Weights of a small mixture-of-experts language model, trained from scratch on English Wikipedia.
Size: vocabulary 8192, 29M parameters.
Experts: 12 experts in each of 10 layers, 224 SwiGLU neurons an expert, a sigmoid router.
Training: 425M tokens, 3612 steps.
Below are experts of layer 5 (counted from 0) of a mixture-of-experts language model. Rows are named router (the router's row for the expert), gate (a neuron's input weights, with its number), up (a neuron's input weights, with its number) and show model dimensions 0-255. Each number is 128 + 24 x the weight over its row's rms, rounded and kept within 0 to 255. Numbers have three digits each.
Before each expert's rows: "comes after" lists some tokens at least twice as common just before its tokens as in all text. This comes from a sample of Wikipedia text that the model never trained on. Tokens count by the router's weight.

# expert 6
comes after: " |", " ", "1", " was", "9", " is"
router:129123121126134110140136126088108149146097138107157098117063132128111123144149143128146112077148100126164128118118083133168111100112101093156133098131133101155116076146120136132159154129120155123190096139127180091111156155128098117128144070171131145132132119105109143115133169110100176157093113135103127153138183178140113156188145132146119084169140105125112120145114155128137168113123158120117120095118128133113115127091128138124105119137133175122093169125147115152156102155142154116124124092094083113110103080100118136116119067157124151138076164134109166094135139142117146152085139103125122129071138135098150141151112134157120132141131150131127132142085134131104139144111133127154137097105114105160098128144134116181087125131144109092143139139091155117139157143145105
gate0:120130140105094159093120120097172105113150149132135093113119114138099113113131139153120151104166140159136098176122140139129146130126063097122134153189158123112116093147110124105136112144133156092138114149124124095132125167106120140125125145118116171153091161134113140117178128143127186151100173081146175120146107120127137115163140130125110123092129110073062148171108110128117112119125156099146137065163205162114116133170109129144088119111093138098079125145116166141147088084177190091151141145101134109161164120125148142153162118145157108144127136118123126112120121093139098128087101125114123124135105129148124144114120116156128138149106145134141160104127143101108152130110131084134125136091127103121142145121121097112125123142120173111175120126154133129116141148122107
up0:150132152138131110100112161136141118107127152124109124123121131175075150140144100143151155108174131136117133159111110108170107122141099109154092123146154149172155151138122119142158145129096143118154100148116148150124125164107121161151100124114101145167116127097139078115156101097106132115078138150164126099134134093129131186130109089128117116090141143129105110106112145180136168131116153195121107111129177130125089127166119162107099115115120135134141108118092162140144158113121153157128140122111134136169123119093163199147146122192093114089156124145147111106126083170116112143129094117142135097150133154164112141123119128143085128176106110158117139122136113134131184130078120132116174118104174087080177131131125127109127147165121140112126146145115125125134100127119136
gate1:133135101147155129153138168126140153128130118148129099131102132171125125175143180167164114107177104111154141109138128115167148159139104136151141102158101133120102081118134157100164139158118131088153135206150144170103183127135127144133145060138085130144150110160134121152119157175092119146117182135127103110158156114154133143120183123140086129146160118138130110172104150117090151085099138098102133149109126149148152133111088150095137122106126133088152151105104081117137146167121114099152129082104103162117099085108114134121164092123100115129100151158108143150135117126152120099106128174159129116126110111141146148117084112127144114138156132099114098099132135130127130134128143130107133139137098151101129116164143135171143100124138111141112086102132147086116111112098114
up1:135127108155131117161127147135145130184145173106122109129073126117092122089160100119116122100105115113083160153086118134153141142120127150140118137085106130112148137116091138141078103113097149103113124104108128118105135133131125131076145115148166108140114129106101151131111152124071086123188151109142129103152137131102097168123113137127133120123177137112054116151116107099135170141111141116136089080089127130119137131107152111098157158121127090149111125144136131149163104109122106120142127101156096153121102155113135078142124130121147170141161108148118113104138086127132117109167087131108114128110120153086158099130150093139155071151118087122110101143125140119122108156105100144103094134099150120160130164108124085115125132145140157115098123108070125117148103198150101
gate2:112115113127132146110163127149146136165148072158171117148124091152120108123162159122107125162130150142122097127122137139126119093077122155122145115075084108150107110107114162099164127114132109138125064176120148153146115116144137155134105125118142151105177151147145086110106147103148169135103122133112161128120145146111159119096123132117135139111138131164139104126153134152184119119091080140143097144120128159059093118085121068137099090141140141098104142112141130153124100154126160100104148119108110146122139105144122163127115092126113144125132141139171148162166121121121165104121137079126103135126118109125093125160155152160126085155151173193096117132129117116101104125158105156104168106119139126183107132130109134140104119149133137113140179121144137111180096115138153
up2:106110124124149132193158080133073114165113113119152134121066088130128134130178129095113131122109137137148159146121088108087075124152129119159151097120142112130106146128127099128124149142067147126150137111159121103146115095146123115117132098150103182159143152116150130155115136103125091112102110127136116159153158082121182151127090134130149109084117128124150122130100118124167136165139148099154100121132091083149137094106113133109118109096122100121154128111144111145119107151126092156109176172159117142143140140111165142150126100170089169190127088108165115132127131124138119082112104099159118135120145152121128106080162149127099122116143068156131080131143134130113143111110176176152139124132153142090111139142148130134116112138145143123149150153129105133122127103151110
gate3:146122144098133127118154082103147140117094169102157125141095105130094130102140132118127139152133133123120157062141160131139128114096091141127164124138117136159144112129098141172100116102171137147092153147146141081166117143123139151121146118121116111142131092146123130120081155090126143139147135126138150120128107108139133156136111057100116098140094104102098146131133123106116115145133135141133100160134143106179131104104122143139094164167162158138108081120114136135122120095097127143169117135144186131147145094148152148124158118111098097145155187133168111132146160125136118140116111184166132092118142151160149126111063113175082106121135139137168155147089101090115140105129126117134125145124113072106194116121130146176129117147135127146155153185103103134147122140133122
up3:181131134077108111114134107157175128125101106134133122171150157125148113170140115158094132133124157110179151113160158083133152104138141129188171104129124160107144097129113135116120142140117140151078102145159106137100179153141109160134171143130076158130134128122111159131133110117112111095139142137180148119156120113153092168122123080130184100115155100146115100133150127125125128139140133152122155190145159143137114138140117165137134123169111131141156122110139166119107155130147139104104088135084157176118130112115138150145137116134132130135117164113119181177136130143146126117151152134177161110168106077111132147102131118113142126139126105123105108126122114079142131130083145138138175126172112183172137119134138126118124134113129139110153157153098135116133125073080125
gate4:129134179102120127166099104130142136155132142156157120124110138094167118128097154107093162169121108115169141138104071083147128116163144114113082135102121139113093119130137108145151166129111114139128161159143125158135143136137110104100119086136132107136114138120134108093110162145118141095103120089123188110134086159096129136138128174149104092109104114111161153079139114140118125129130131155123160177129143170103156106111107138110083091149142134143142137128124126121115115141098140138125144148164135115124127112192170125137144079141137161122123165119150139145108074088100144155112138111157140139129107097107121175088074097132165184123131128152146144149121159123137109148146129107152106118121130124109135155088161135135119118144198121093110137140143146148151171188127154
up4:081111104104187153102121132109141103113127120150111134164126096129115102097149092106085127110121144154114126173132146146071138109131139081144169136156092114117116129097165137093115188151120178116106167133114093140103145153114096121077154145121117149121122105128122136124172129121114172090134183171150141095133107086114147161110134127154109133151103170130113112140121124129140144096073099123124166077071152111119143144091123121139110121108115114171151123148126134155142142099146100100128099144159140132107132143104166125123142115145112169156119109135145142155135145124157127105174134151163121103115111144123135135093122162117109171119114103160130131149134133109096154133123131110108116153125157145169157159107179177120142155153146139137121114125116189115087121128117155
gate5:112137120109090125163112125122082124162152121123119108082128127168125128123118133151135146141129105098149109157170132136148140098120107089172133110125137124102100123115113092106117152138120147102144088128152148100156146120120118110137134166110138147128155140124154069148123136127079100180121107097148095118080127091141114103091124178122145110132129095108113110113084117124110153170104155129099152125126127153108150099162139163137092166124118181128177150127146117113121129166179094131123160110121151096097134073106100200125118097134145152096152111119135139125117128100090138160133158123171148118133104161140130131122152150124133147138104143136138148112098133089155180152097147134139175110156106072159164135108129168142132128119156144113177106142157149153166122137135098
up5:126124134182124089146142197167149125086127111103146152095162127085085106104145130149140120122137121116149160136097101167143079154145136131163131136130155116139129168117145159100127135114081087123118146138149103140157143153117108150139143140150099111099138184123155135133113099123159122150143137124120118122133172104085139114142122118123131114124131158120136141114129109150141097124118101130104138122105122072131115140102121083112120125120109146185119096118148070118143076144117082139135088109116131145148128179132141136148094120146132137128150057152156144158092105088156101119074098106150138152143090121097125126189156121146131125076139128187132104153099087146129106123133131172147098143176114146106130110100136139136125148098121110150113129143139124099146102140133159
gate6:143165110078138134152124174145153173146092137128080109115110134120126180113107166109133154150114101158150137097166087113126136106147119137163101099124116114143087135127153113098130094122157143158161123129110155138097150132152111145136131084139166126127150136112111074135114141112114130087133134094119128101133159102093168086151105185095121106137111132163135198093113075092122153141125129111141137110148130132083132104091137154145070125135138140111154183157123099137102115124130187111130160130097123155093128107133107140106115078124117156137126161111110116170106144108108151136158093154146144139147157122116114167122117112110139123104127081090144114088096122128088148143134148101157146101149123119133144112128185142125101105147124118172136117117121146141147143102130123
up6:111117116136126131160123120114172080135129122122132162143157119111138126128103150103092142136115151084094151157095168113150167113112116119132093121085136138100146102168084143113073153144123102138184101140139124132120157114128142200086151168166140145082118096118135126146137106140114164120150151111151165143090123123158139171142124136147147104127127144159104136180121132094137149153163120125140078152132130118140133158158123091098125136167157139190150152156153127139125138093192112146138094088106137122120100142065135139130150136118147124180118127132164134116154106163145141113118127118137133129131102138169109121154063111143120141153136128128136131097102090094167143100073142112115105123142138115103149132137145121143120120110110133122112141063107120103123108116105140
gate7:148135087153112173146141141165124121139172178133150136172141094122152131122131141148098157120113151197139126162149144131166159127131123121132137129105138124126134092143114114093094159099107133118130099141121105109105150114124136145136096146131123176109137112106096177110184113081118118106124160162111134068142125144086106167144103156148093128115114149162120124137140135155107176136130121131139142153145101163119120107140125174133131150122153162164102116130108102126098149093134152123126124126143112093144146116104102104163100105147124125148120139187080157085132084103120095138096118091128109119135113144080140105101137099109076146162160143134109174161101169104144095134098140123153117145141079090106137124125144117131113117166145125126140124160132157087143086166136114
up7:120184121150130125149157135145138156081139168188155118110113090121144100119133133100162160154147118096120153128135110096141110117146082109114147116149130159145112090118099107157136158101149106156128129113165123136115111120140136144118111083113145098140131138162149144116171126133117127069170153116120117129143124171108172133126135117120124096158173189149160151116120148147195072109122114106136108151087108155136163127172090167143146119138127083144121139159121093127112094152140155099143117136140143128155136108139091199150102123119110135132144106095104057139142091123117181097076147125148144112123147113133152128114154117143112124123159120118125093136150128124109118132119125128127109145145140093116130110115107141114108159159127096128131110143067132076094115124119130

# expert 1
comes after: " the", " of", " in", " to", " a", " for"
router:121123101114146103151107119105156146108116153074148146132110130124150108191162161124160156109124117165143120140169127113153106072146109113147130119125119099066125106108105123122147136140133153169163113145133111088141132109146119132127137103134104135146134130138168129132129170113148130139087097163125129135131150156147121167162101119174109146126095162082133106152120176127142154123125115090084074104144124119120091089121113138095119122136145144123127115134134180198149113123109161116102148125121118094106111120111122157082144107138155157148118142171114134120167141110115127155083179116124120143131119194094128115129089146117105116158105148132136158134105127111139132098113098169164112094103118146151111111136132130156113192159171117058135117118143133149136110155134128
gate0:127106143096142151112122135125137146106131123121126129137132102164096105216137100095129127112137117125151106155145075127177099098133146078108137128149122104122090131080139095140128129153140109120170118147131159196140147131099113117108086086126136122135107139120123118124137173112145135150076108136110109125136184098134155122112121174111142121173140126164120164186126159116108162114126096136141134124172138164135123149117121136162154107139124103083138135121095168149158112168106146118142164079116109110136144126157100158125135109147130116104137134130061146093102132104129148149112117078125133138112123147158132153143164151116139116151140124123109120097107097060172142119155133098141139106100149109127121113137165120102133096134149121166172171146133110133087140133158115
up0:098162131101144139110111124116117103147155105098124147149129093131116167136109092097107117161151147110145157135122122143120119119144141098119124130122143121116145145118097101144119140091111126151138108132113124171132182135138108108109145122133109117082146079085101112153142160091173085099090140151127101151098134134147189173129119095112161124108152148148141122113126146115126152134158161166112118113168142095184111144112155156143138122104081132150163122133067116126175152137126121149152109124126127117130126156123084153055137133107132140113116160148127170124100172097099118107150115121183111150122103160130102101166142105108127104151133125047132133088105109115164136100142104135142112141151162121153107147152110182113138143186112133144139119091133122144134103104128103
gate1:125120147134096150105120126123127166104106164126145083124093123125161118173172108117142136112150136125155189139132160137107132142127165151119068145151109094109168122090142166097114151107094144131166127114144114150120135161120138152125130135121109146086105158106152166076109114121109132107124101153123103092144130154173112182141086131140105110132157131127110132105176138152117111136125136126103147151148161098163143100110086092099156121076210095119106140128163135136174191101138110100122144140169125102144143073138139111119147128139120120130148145125111107128152112149110136149137126142147122104146160162132136116119166150127122181110096135135106166108133135121118127132172116116096112154128124112129086105148136107138135138143073113076133105109155105085121117156144125
up1:156104147169157108171158126089132154119123126096119159132131151146145134134144168112142140109143125173098150114160133156113130077112165125142099135118119141130136098132119119146070131108141142143148167078132141157104137140151105173143104132104151085126076105147080139111136120197129124112121136139119108100113171153104132127132112091122142111100170134126118095120115139151149157110133125153144123104118081068165138109133120094147108130122163103129106129142132114172159120105124110106133140152143148137126131110157092107182161136141160094168154111119127110095105087132135153166104099136138125132097114123104137123139148101128179125111119135126126177106070151133183119157150121128112090160153134161107138160079098166135112087086108145161126154144103109125122093120133115
gate2:123088093171117115136131136163134110121129119137116119170097161131094161107106123108156124141150111112153129135157162118131109098142109097151123125137105124109107106088075117151110169127113098119189142167108148127160135139133130091123130126128096149188147122131158103126071150138141137101139174139123117123105146127106088194173100122153158170113171111145129153075147104107148178149123148116144129123146170146140143163105112131103131137133109122152114155137160154127154113118128108125155131120125149124110117093123178154130137123119133187169129154154159103169128134079124096086126125114141149132151111159119160099153102112156102120097112126117106139099125116122109112098110107149140134081143164131102099177170096130170126116149098064102119112115128093117107122124128133
up2:152103091146141106118111130098148155115113147109142138134130182093141120115086131120162121118127105125137159144108146131104112161112131128138095161132105136111139133109129140108095158128112099169114122107110076155139114111109138087178088130144138114098163104160135091136126113156141137127157122117112148125156115125136088106101135103155127155082129203129095080106146134131105118153087088107126106142130110122143151095118129079144110171090117176112172155141125151130146091063076140171129096189144148087154141136123135103115123120167186107137100105146115138133139093136144137138115115128096146080116139140146099140145131154097136117088126123097129163135112146107125121082120109160112132155124125120094087168133121129154125125114120101071109099144107104168144118124107142
gate3:154141112125141140147090142152154184132142066122155097155094149115140155101146121114140122128143161116150103117105126142101122116121139111135107187144120115093143083096129128149118143153109120169136141097133119165130141129122137146172083125163109132111132112084107164163113111126150146091105108136124130131132173159157159117075120153083122127141186078134074138125135102128137114162140137099148150145147128173181179144109116126116133117117120116157081135157122087131132150108162139134116156132125165161154162128089107092124117128130167146156094156145107148073080127178096102139160118113121098147093128183116156156163112101153118135097113117118137148096146122118150144142112127140124121157103126172120083124090122121106113124146118138094136142127134126114106142099139156
up3:150095138137141142127097125142158167098186144103055149140127169082130124136176153094144123101148117172179129121117141118116117152108164123109135109119139119150149132089107112133073151166148136139134152165104140115123157124165126107127088122164125127111106135151140152149111136144158131094136102107130148127186065104156126106129104110156158130074111177143128140112112145101104152123117135114092084141083127145143155128110136102161150130100153113128116134154152169107118143148128127125165119139126141122107128090128173102092086145132095120114109173114132104129150123140153144128163150127180121143105112135145099119109117113094132118108115120155142101124115089126147140141104085121138130099162160102137127146164148125191134099123156097118087104099147127083130093116119163
gate4:119111161104120114133105174158120166129122148077126175098150103143130098175142135131177138087113143122123084137131127098126126139153147142127086144074094092114150132139155108133111129092084096195104150096115115150143155124112146112118142131112054127114135142126166112135123129114174126142113140120145104082094163154079137139125156113144144147139123106112151100147143120104130146121108123104159139125133159135119133154117138152128153107110146178153146099189133125133124119121150111153158133137077152136114138102126128137142123131088135172120136150108155153156160179095153130128107146133106119119106140154098127123134149146113127135162141107143120147138128193073167110124105093163155107047103119110087101093142147115132127121107125156118149099163136129131127106131140153
up4:085132155130101093119133099152105104158110154099141088147152144096167112149121116121108176155153126153118178129090124101147143140122117098139165076118125082148121163161136144127157135152138112102129156156101170136133181137168125128110174110126119163154104141065075107107143119123099130167118118105177155146141120131116118155079155169096107139113119118120137119112101105091132130135118136147152159099119162146156119158144117144141141134135123114121104147107145106134169179123182139134132141157132118128161142151107130114115134154105120129122150135134142162173157119128171152160138137154151153152138136117142112107066131126083140123144161086115143137126072139103157166118143127123128115119133142146138153113117174101145123166174156174154109170104129166112114137111121146
gate5:133141145136121115126101140156115122150102113111100142112135095141129107162127158137125118141175069186090147122133136147115163146135126080156093141135105089106106123170110127152073089090141115132154105125134151190106081153104120158132139105176087138165147156117140132119136152168150117114088102138145108151121148145107133117151110084121136154101114165115111145149135139112131108153104141135122120117103155099121122165147116133104093108115161116119149132095136126108164143126106145103134165146171117103101138123097099153069113095131131127111117126159138157100168133119167105161088108111085126101122107174112083128144167117146139117140082124120115172134114157113122113145103128134147171096123103164136106081127120166085141163136145158135086120142110093114120092127096130
up5:126139142162154158153097128101122119110119096114148132130108090142106113125118156093104078167199146152180121128104172142131127141143125165107161140132152126155137127108141118146096140133136124099112101120133111133103131157152108150117103121123158135102131141110092158102119139124154129159089142120107123151096147138150094135101127095101172106180137076179132148104117123171128184089147172130123136105145137139103104098110144107166072147115138132105126109146127160140095138118133125147109131165137107122171131146143136079176108148109076119165103106139112130156133121157122086129121102144181143155111153116128131092110128142146108126146112123137144087125115124183163135165167148175160085176155124104139136130105163102118120140102120098125118100130141121181128118149150140
gate6:116133128145105142150103142110112105089157155150166070094155115140128137128110154158132076164137131186120088136137131129128166071095151096139107096186150117145104109141166123130122144157106127115102127131127106138108129149130117137139133116133120166162132137113133144115101090092092112177123099164116143132122113097110112102119140146106146088116078142127117140136119143116143177110142132143121119123112109119145127114110157118091118160186109126107147115135115129123169151163143102119156123112130100106109175104157127097150111131178156156073106132160116118158133113146121123127118165095130194175142090128084142100117120132151126144164104125129145111119125198145149100165138134102148097119065137111136157126140132106122135176126109154118178148142121122130148157123166101
up6:132127104140130131139141128161123129122159121068143136148131158121139075132110124143142097115149132160110137152099102134140106126078141105094092144138140087167123147152119135117129083128155130125129100137100116160110150156076091091099108108122091132118137092126135139107173140160148146118114101117150128102114132138177102106130145164152166167169125102128127130128110130153117136103145110047084173152137114138120133075151089101134137092099126134085101151106103108177102109105166124141121130113126159120142139161153148136102153126144154110132108158094139103087162168137182127153139069106137129132095162124187144149147149107092151142125156115120135125163118086107086134136136179117150116107105142137140091150122114112109135118130137133111118137140176135093143125120144160
gate7:186129093088109102152085099090105163099127120129144088120143140105173107142116124166117133113137139149158135151121081105141106072149118115128131120183124119085120107114047109141142128081142139162138156169149140103092085136131100137142107101145113135132170157100128111154128136088101126125114134123124158122163131141149111148104137184159119155115141183174160160115131145124134189164137118138142114148136131143147143120094123102120145169117134078113105130111134127125116127157118166069083129131157146135084085181157126105131130134132151134124132151124110076168131110125120078179120138092166144118110134150118162122128131132133143129120128090157164120120131126103142152156130130119147172139137121124137135094163142161103120126138123110151155121123162144113124116116132127
up7:144132132069130121142071144163075143092170139092177115152099070097073104161127169110126121103163155142126095144148136073171096111119130131142093116120097082143101175094147146110108127118115139142129126141108119163106122139119138141147122108124084146152136122056124102123130124117112135154141103132134105152137127137139121105098118144187105108141131103126106139165164120109140128131091141119100087123112195116109116145153121130100150150117124101093094152174163144141079119141148168121099126106122136117129147145143086134125143097115080095119104132091149132147132141154153166148123168162159112138155137140167131118127116115137157140132115107112127139105136136140155122116115152121121112094111132111086087127117187101156159122171113133132136137131124134118124120147114159

# expert 8
comes after: " |", "|", ";", ":", " H", " J"
router:128151093146158078151154133101094112131149144129118139123081130114149111159161149129136169105147111195155114107134141119108137114098095102160135106138143118131105136118142117117164112140135186156125105110162152062165118156170125130133197134143116135123094143159137161170096093149130143170124147110088160125149154130101128154145126157111139105153124135109090121133083175114148152121112109092104122093148165158116095120104105127138081094128148107126131143129160134149140072136150141118098142098099150114107098108128129126103122098181126152150082143131122105107149160118104120133086151102099128168113166164147151126095133170132107114106119134121149140124108157136116156103145115141141131111124135152162137111144108143144061111120164121100153132147084148140124125153145108
gate0:151122131129136136119095135125151149134123140158146135083156099103148144135093174136171085110089113108154149144123118112143127100134141145101116115156098150119114121109111131168154140126135128118149098110161148152091125137157129133105135141139151154114118104156074146139149128142126109132152159128146166129134126133142150204120134141100120134128157162146131126146103143177137129141152106138115159128138144137143182141067160111157079147108084131076152119175179145133106117074137174134134186126147113106130099131112154167086096135161125161113102184099137110119156163135138112150118125155104117067123147129128103139123205120113147088139130140131120134133126174092124114143169153139143137110121151119122116121122104104131097118126128147122091091142078126140122155167095121
up0:139115127113170136135072162191093095146112103165158146094117155137167118118151155133148151123177125116139178097126122102147133094128044137137116133112101148187150156134118147153134155156154167125133145125072138107135152106114151146102157102111148109145129137123156060119138108160154131093143102110175145139102151103147130143135102123098172136143099121117165158128123107104150089121135127133109153088125076138132107150131174126144122116120119101085132118122131133115118119117139122090127134114139109138118125126115105080146086130135150152159120131101137144138149168128166089134156131168111152133103135076092149097139143108124154165129130160144113145138149152088163114080143103110123140134122152153114104127121148119112108151131165089115180108156140147101135119140116117
gate1:120136116133127077147177142136101116121094096109155119121093141094114124118160158126079134089120156116153113163107126114148147141137105128159113132124091078095115091106105145128163160129112157140136146140121108142090165133148150118130118130133103135093133103113144124136146102108140149149126133170123101086125139141119137137128119109142104123164111109099168138105096111175156146139121161149117145083165103129107142095147123148145103128149184156132111117136162156137126101114079107101123128110117151162153095138155163131118131082145110138109135110142118106141138135150180122161176119145166124154142136115097135113106133106161176180116118155128099177119128142142123114101072097149135099137113139138115085096107105169154131114092164115141101080167219120152131131138130149
up1:128111142155129137098143148158119140172132101155146114122053131141141111100142149135116115106103142105118143132096086131162124116141119110128129150131139161104201149111113158083120155126129126149179189104119107117141102134137121150092190105136112104074125126100143157155124112158096152118132116145089180141127125127134091161125146079124105143166122130110113136105126109137100140181162196113133120119126154123129185139158157155199115099133163118161113124130137141173114117123105102080117096115151132136137060177111150116126135124122133156141134114108125123136167152136127093141141113111103128114127113098131121153112096105121100111157112123143165148141139111104111165135123082111117085144091147111132110127156134128100144146085149108139121132107123118116128107135170135
gate2:121125106120147147159168133132147132128114136140149116165147163119104108121140108141113143128153091138173150102141116167122125096079141101133093115114161091156136091103159118145102155134127136088121122118131092118167152154117130123157193121108133157167121108066113157154118116128129094112084135119151170171176133172144119143145173129107148104143127169106126104094105107118113108186154133122140145100097132176146125121084146128100138128104136132143099100148117094162143106150161160125119158124164107170123110136125135106104135106137130139152167175157112112121142126119122071132103145134184105121146145082123102093149088137133144186107103139107132146100140138131126116137152118158117121089152124162101095086126145198105136126126153120144151136109141130144153130127152144
up2:119118121138146122130123112141114103145145067113166136146115109087110149145099092129156144126130119128112124105121144112126152073106140136129144132089153136129153140174074110142099155143107160127113133133141105148123112144121116122145132103122148148147141089139171177146153131141099162122126127159167155162124119106118117101137105126141114113112105162158153141151105113177164122162134138111099137153168138149121104151094074121095116176140143105156132074128116162117156172101190102144180119148084114133073070145111107143136112138139148133064109115135120145144138100100161146097119167120164131126115128102128133158125093111141132099133139114091155104110151104125108104112141155098102091126119111105110154145163149139183137116170131103141149136189132158147107137134102105
gate3:116136170125146094136147120117147079085145169106151104142080177153122092135107121134132118146164158139139156103124163145097153145161134115121115098171160082139130150081155115118138108151183149103139133156116130129180135115133114113112112141108160140155088148161127140137119107145140161167090143131123103165142159142140147159104154117121125117132174124108097153134100139125073125115140094116106104134118103128117178139122104078156054132132121114104122133148181147154100114144137148137115131150101130146131132111154098168101148140129155160105088108127128134109105082113121133164124141150117129140128144108124143133139146108126104103161134128145169153134124130118166111143095161145148168071152142105100150111102168092129094135119148141057153141171162141121134138111126137
up3:059127106126143153128078129124152143132117170126157137144115128099132122108119145131094095169102163115114174161107123152128129105143125149136162148127122096158150101095141180151143100104127163121154127116100144095174113171146122104118123163117129133076110142145103159134112114149169137128105109116111108152156122092153143153138104100082172128131099097130136108139141130135184106119111097171096147134145116132115126126104119151127148147132156158158090098142160107113126084137145137121104138122155139129160096095148151131170133139140151085142092137136127143136114127095113211156150120126122134083125175115116097112112161133182093079133126121147138128139138129158153143155122119117154113138116151144109120146115158128173134149048143124101118108158141107115149079150127132
gate4:133124149098139133151124163151095168130113123131077103139122120116176144110137167123117159114112123148154164165158135140120105139130112119130151093115067112119081128104136093094143158136075122141075094151137140127117147175130117139138114147126106096159137172118150116142104084114116141135127137122130115106165136128112130147117136126171150127136136182142115168095089105128143182180122127145117129120123106140175138103116126169148118170119111149107133123163097128125127119112130145109145112153152080164129150116109152120124171125153096145095171114143122119129104117133155168167122157122127101138175173127109128107150096197126094125146106123158153131142120184104090161123125107172131111093116116139107137132093108097138124162137189101103142102111147130138131177103117128
up4:138117148141156094134129098146121121097114167096109101158095126118128118083139076147101166135150156128141121142146088127138097179099149118122143150132104135124106126110147116155105092173109127108141138094139126129136097124156148143143146161128163109088114142130096144130137131147090127107138107124133160097142127185130100173118123122123138152160145140199148100099140125182148119109176151111091107118068146151116126151119152134097145147145158097101079080101142149145096136126108110147137112127120141120155134099167134140115155083157134150119104163156139120105160083090120117133129150132127209112125130109173160084131065123089156128113109136137126124139147135133136117139130140139109108123112114129112149086113139134146124179127113091092145099127124152111124138068121126
gate5:127124116105138098135090161073138148131141128158116117130101146153080150169129152169115126141148136123166119130154122130119115080157136085118098138152114164153098077119101132101118097128138108146135144140119101157123161100141075073141144156117124107131108104126154124143155101108132116175086116152104123107151130113078136119114103155160100106107109142089137195095108163120103104122108105142166131124125114125141164114129115148107114101151129120120144150152138098134168113101108114137144135084151140099111150097100113131108147157133117133078100138110092114155132141136109148127144107148130125118128161174101127133117133135139173103172141114102116180109148201123140126148138132109168125129075166106128126171106122142117159167122133185092131091155123103170145132117129158
up5:154116147143158082163116101101147108104109090142126130131141161136142131150132141137115110134139156099143109149172093135106092139141126173142109165098114139158116158130124141139108070130178145104153146132126120113131124102129098150139143150130111135164125174151137126131070144134124109162122109154127114112135107079118107155138100165080145144077163163082113115144140135089179145149118112155131142082151090154155126118093154101095107144127115134110131178162083110133135077166110132126111084151161141108152146126131108138132184111139108147108130153090113118133113121122129158135150107149142104128127100176136128141118142110136100126163129104124104125121161098099131115177091118165162138090100199135100146176110140095102121134130156149099136126132100137111120107109105154
gate6:147074152142122145125108141121128159122101099104138131106119168123149124134142116148170146094141132148121172137133100107123153139177151105126149100158140145140129128084108132135141120105126130116132172123117121136170120166130090102113127112161123125130117146169142143147156116117155147073132136162100129179146169107150127120112119128127115154093162113086138121103111137154105127089116095159154133106152092133120181109083110139086136080133102136121127106118169164146126151100105084161154134141161157118098135151128118132110101107113133113111107110151114116099075127111131127128112175140113149112088119132140148119097138166090110105043175146131104139164105150104165144103135099097155119151119160134095096118136095173083094116103147124123125097121107109152144080141168140
up6:137109137143100126087064150135131150098133080145126123120143109139101176135149106093111162160165077119116136165127105114148111130150130168149130116110131151104140095123147133139147143149178150111102138112178158162171150148111164172120117121116115098156168078132090132099147109139140164123121127113140168179120103138153086124141094128087133111119139105103145149133164127175144098124128113150151109131156104140079109110135101154102159119140117088107129098153106158169162185113116132139144129135118113151096111110120167117118131145122120099106111152168143165110168111146141083179151146110091106089182173137139142119153133114128096123115082129113124142114149133126124143145143169111104121126139140184087143101133111124133125134096139119106098135162131116128125122097145122
gate7:063137110165103084107165120133164122111089110112098106136124143118138113148155106105162175110156152182126097134128152159130121119111138113127110157135105120107110097098163133136164084125117133123118118133105126103135154126125120146148144123146107118089153123146145151096126104130138147129113113116103185126144164102102157164128148117113098129135092104084124160119164116121159150114136089090170153112151143159061111121079125154097143099118163128130160110170135131122112115102110128132093148158094142131055130113115128122097125128134147123093116102176127139136114127147132086133146156092085108133121141133129099154152113125145181118154148121072113129150108147174088108123114133103099160093134166112169125128125150140102116066133131139150139166140130150123148166130145107
up7:123108126160140138165108066149152120164121109125112128133078122166144184158145107108130170141101169120108131102046168106141136114118096136135144122129110109111153159113116111114120126145109136112121126109176128124097169117083126138124180139145131152155080143124105165110109126144103112128095147160134121132167132138174134072149113120128104141086098140170115107151143091144099117145141118108175128084118109082132112121151116104135124121122159129097130114139123140108136129120092130113098129145120128110109135119150143119099110115137092122120120155129092168072127116144162152136129116167135089126100118141137139129125150137185142119155146153124068130067160138140114139143148116114092120134140115144125144083119064156090118104150161133174103130165145133127086113125159141